Experts of a small language model: a variant of SOAP for the experts, 517M tokens.
Below are experts of layer 2 (counted from 0) of a mixture-of-experts language model. Rows are named up (a neuron's input weights, with its number), down (a neuron's output weights, with its number) and show model dimensions 192-287. Each number is 500 + 25 x the weight over its row's rms, rounded and kept within 0 to 999. Numbers have three digits each.
Before each expert's rows: "gets" lists some tokens that make up at least twice as much of what it gets as of all text; "comes before" lists some tokens at least twice as common just after its tokens as in all text. This comes from a sample of Wikipedia text that the model never trained on. Tokens count by the router's weight.

# expert 12
gets: "in ", "201", "In ", "200", "202", "199"
comes before: "the ", "201", "0", "202", "9", "5"
up0:527534489475523488545513467522495531517535486474509522481504513467465481481446542481495520502504518504505484493528483487521534453498548470480491496513498528505509548522513532543535521472481532477504439531486497509482467513516506515508520563461494491521533515523547507462518522488506474520
down0:470500510484520518522455478475519513544480526505495506522481521513480533477517541453493505481483515522494506544513530518526526488463470544493470470507503529490489533522498521473504499538480526515519551482485534501492482478504547478522532516532485471510503543516472522542508502505522495528
up1:489511450522507496510461514488459466514521482521511524468501470505466513469520513520453493556545537521487469509500475463495464519535492548493502508557489486535453489483545485542459471465501510524517490471533479551554480529498531466496484511515469548546456490458518465467502537487492533447
down1:494500442522492499508458490514501491547533463501499508522499520504467515496535493494456540523470532536522485510498477498515497452494487506503465511475503504504480490472454495498485520512481503476480522476505537469457490483485512497519536478477454509471468479522511509479497489532453477507
up2:470505464490494516507457474512465445514480498497484534497487516512499504521511478485518482476487510506512518540451523508519523539494515486477543484512510495486484460457517514544521501498468475520489475485496493473462532491536530489519512479475474515485503439506511528449485510474585486440
down2:502520493500535520529501506499567526485477512503530507545507506514517531524484496497467482512485499473504476475519434498524464484474543505453479498498523457520457550506505485491486528496523526529505513475452514500512488471488472504483464544526477485495521508517508500566490500496417526518
up3:520465447495547502496469471479518505495511569489504467507489479490543502469533508514459491496478517478518545473447528541471467531469499489497499481499468533497473498507438488497442522466518482506444500500463479520538511459521498500516486494493480500521500497497459529532529510489561493530
down3:471481485480450471482512478486483471516522495527490538444533529485490482474501523484508485452481472453499482536512491509499465509524484504532543510488479502485475489507479527542515465492517499498472531521531508490464517471553528480521527504520511505502499510490496476495499497485492518501
up4:516519496488493488470530459521513510473507514496513506514535463545494541523531499505445515487524474526486498526500492447495554528489484476508532494493507479459497484454505484476490491491501463538486507504514502480480471527515441472536507533510523526508504495479494519514481469487528507518
down4:483502482501523540524510479542514505497445490518499527534508506532501475512513488501530476472515502491579500499502460511518533521488501513551491521512505514515523545455436465474484548515491494480527477519497528523487519494508518478495496493500496506544526521555478496510482518464489486501
up5:503496469495494474525520545530505492514492487492520501481475555489495506475475517543514473541483498444475515491537466495504468487499490459487471484459496459499474470496528485501520533467512529534554501526504557485470511471496491517493499493528487524501541521449473508550466507476485483491
down5:492493529504473525497525502494442481518504514457521512500495515520504461499508563498484499481496501512507482539539461508519502500553474519498516517494500472517467449455527456500496453502501526467512493531492493502506488463540524462495521508508517513502521458461500515502453537460490507482
up6:542486517475522484513471500498458510482465507475532479524474512518524473494539496475502499448488524468479470484516502505553504496511510467488495518551520536491523461496496501487478518492503510456521453474488471527501431503497462529501485514487487498503534501543519521515525500474483545468
down6:476499546506465508557518520494520475517512544509502516496475486519565528518470487525491509514492491486513491510494479487499505456475527541532496479494511559517490498535468538513519493523509508501510528505501552520495488509529491517507480550504482468519495505496478500530506508481529480502
up7:479520515498467550461497557501516498509505530511505512469489502528474473495520568492497527521490502523474464534490519485536467476476472487502509536494520486515528532474535480513495498539499531445506522464496513515505515559517506519471477502514475528470500468505523477549509460492479482520
down7:454481534518504484489520554495543490482508508516478497544484512486550509482540511530515489503437493509511469552512507453495483496466448518547523471480481522494471527498506508502507507544517515475508480503473520499496504548510495494520518482487494535465512427464477494530498515514520509522
up8:479498461491517544494481503440459521536524490527465483533426508526462443552520521487503495516509466502465501501503508507462464510499492537469478548493538487540502438505499453512517536457511476547557502507509515475525526480514461500503501530469478487516505510517513469499505513496513511510
down8:501492483501460511472527474536491538508524461459514483530515554443483492571484530475461472516490493517520522509520478526486495497498506508438483515489530499489510520488510460530491505470493528530533474522502462447469514509475544494473541469476471519462520500487518492479505500529522484503
up9:484482483482508502536473514521479477535503528508456499492474490472518467488519481501495549503493483476495529514499502475519512498481503528467481526508508493480528526507536468514473446490480486539502466498503484470459541503500497495466527550485484496468494497470507520485460509520491506498
down9:509480472461470547461535487496505533510486495463533472516514502497489483516496509497502474496529558561504481482491521535493542476456467509468496454491496514482512483486490480472522518498525460517480541508515508544508512534513464513536535499496521495540487480506509503515534526512535547480
up10:486533461490483481513510490506478524503504507472527522515474479511498502533506490544463526498527520509497470508512505491515459557495510498504499503507513469474516516491493506501486506471509486527465483518470523505516523479483498510459483465482503490501486523584505483504465496438469478489
down10:491543496491449484500518506494494484438495493466501490462484523454511467507484507487518503448493456514490476524485533527504537508490475541471491477537503519481530457535508480496540509545510505513487503466549491491475438517460508537493484530531484479538477481476508521473517485504525540469
up11:544560501487487507470460509495533495509482527460464537464514474528500502512488531478523524522497494514497481446530516511464461507478452550502512518516484470526515488461535516490567523499506482491524480496489481522504528535481502480496508506511515479522513518479473489514514547500475549478
down11:472493485466489489509544474491443521491509528515494488507522457496501493545485520524522455437511505497523493522484535450491490481571514466489511492527502474483507500497502494497529485501482499507521502466514466534522477505494497475461507523462487487510525545520500505442491541500527480514
up12:461540507486475492495474476513533457502495501542490523510502522514537531516522476500525528497489472484502538526504491437444500521524533512540450541472443489504531505513482521513558503522478504506494472490511499489496517494470536496536483493510481522516493512487557523485500517470537526475
down12:557546500485491498444496483548471547513490508486495491485499479467498470501498552514499489533532538514520485490479522463481582487467444465478475498474500474507530509525499489502487489453534523516487488489482529498507495496551497547525492523490499513508515456526466524492511523471474492515
up13:542518513471504493486510498485496468519479515527496500497466518509514463454517499543501473502518496471501512474501511521517506530486496490489461507454455472485483470549510482516494478460461521538441485503485492488529531489475498497509496500493546483484517475487500469553529473513505475530
down13:503502481505467525523497545511508460478465480556490500565501506500484505469495505500547486524516505475498524523517502490538468479513530484440478514544497497471498502457442530481494456507519475477522505527480526516464517508461534497466491529506543495435500464496525471509525517507548529489
up14:484543450506474505495497528509511504501499471496524506514491547501492489536470488504500496506450510503455462532465496508498506533484508502512484502529520494486443498481487496508555506475504472529519529452499515492488496482517467518486524507475554458505481499510486512507493500478522490492
down14:522503485501421503531494491498518506452476500499486503549469543528491515514513542495524508514522492510492477476488516492512475514510513475502526502504553530481496531485486520480470505520500531537508495483539519501464509490478512540499510551482506450503492518494503523502497535496507455479